config.toml
num_hidden_layers = 9
hidden_size = 224
n_experts = 32
experts_per_token = 4
d_expert = 64
d_shared_expert = 0
hidden_act = "squared_reglu"
moe_layers = [1, 2, 3, 4, 5, 6, 7, 8]
router_score = "sigmoid"
normalize_top_k = true
routed_scale = 1.0
balance_loss = 0.000239
balance_bias = true
n_groups = 8
groups_per_token = 3
init_std_router = 0.00838
lr_router = 0.00124
vocab_size = 4819
norm = "rmsnorm"
norm_eps = 1e-06
tie_word_embeddings = "early"
optimizer = "adamw"
learning_rate = 0.00204
beta1 = 0.95
beta2 = 0.98
batch_tokens = [32768, 65536, 131072]
max_seq_len = 2048
train_tokens = 346300000
max_steps = 5066
dataset = "wikipedia_en"
Below are experts of layer 4 (counted from 0) of a mixture-of-experts language model. Rows are named router (the router's row for the expert) and show model dimensions 56-111. Each number is 128 + 24 x the weight over its row's rms, rounded and kept within 0 to 255. Numbers have three digits each.
After each expert's rows: "mostly gets" lists some tokens that are sent to it at least half of the time; "comes after" lists some tokens at least twice as common just before its tokens as in all text. This comes from a sample of Wikipedia text that the model never trained on. Tokens count by the router's weight.

# expert 6
router:152165138118107110125126117109123145129123112118138129133123153133084144073151126106117112108090144149101159106155124153109126113100103104107104118123107107171147110140
mostly gets: " st", " St", " V", " v", " r", " Br"
comes after: " |", " m", " M", " V", "|", " ("

# expert 24
router:157139096129131185118166112087129130154131135114135126147081149101090173120122112067117102126118170137113126110187153143085142149129105124096088117136171098115114154135
mostly gets: "2", ".", "0", "3", "5", "1"
comes after: " ", "–", "201", ".", "200", "202"

# expert 18
router:111146160127145152125156136105112149140110174124166117124130147153125115095108113129130139177097146145104118140161110150087161169119110120075122145131125132144137119128
mostly gets: " con", " res", " ex", " dis", " cl", " fl"
comes after: "\n", " the", " C", " and", " a", " c"

# expert 14
router:128142153128105130070152099124132146138122164183139134116142145139092147130142099085096127119096132155135137107141178159132102134163152138117120143128124101124120114115
mostly gets: " W", " w", " ch", " g", " th", " de"
comes after: " |", " B", " G", " b", " S", " g"

# expert 28
router:138166103159141172112167123102145149166114146148135080135058120139093125131138118108086126123096145105069142075118169129098102098126130106142090088097139144141110140146
mostly gets: " June", " Democratic", "el", "26", "39", " political"
comes after: " ", " K", "k", " J", "K", "–"

# expert 3
router:136178115177131096099135087082124105134102139127166105110107125129091139139152134123138102125094114137092138126155125123161111111120138105127137108124108087151087130145
mostly gets: " ", ".\n\n", " \"", "==", " (", "==="
comes after: " |", " |\n", "|", ";", ".\n\n", ":"

# expert 15
router:142170106156169155127169067136107157142138137143143086109107133116087144104137118112142124127083153155126097106178107113105100107156100086101125129130144121117117095070
mostly gets: " not", " No", " but", " did", " while", " They"
comes after: " |", " |\n", "0", "1", "2", "4"

# expert 0
router:097148125144108097124176095116115153141148128121124109122110160128096156114139112141143136134111119128114156134144112154154128097114080120103053138138166146118105131148
mostly gets: " M", " S", " L", " T", " H", " K"
comes after: " |", " (", ".\n\n", "-", ":", "=="

# expert 26
router:119124107164139165139166091112124111145133147137142121115086135115137118119107118114146083157142158133088164121136139123075150112142113099134118085162168109171119140128
mostly gets: "200", "201", "199", "202", "198", "197"
comes after: " ", "–", "201", " (", "200", "202"

# expert 16
router:106143089137106155138146093108117170143123133115083102097102162161118132095135125109128140142130182135067099112185138116123144140113132091108109128152130086123122102127
mostly gets: " the", " an", " a", " The", " his", " f"
comes after: " of", " the", " in", " L", " to", " and"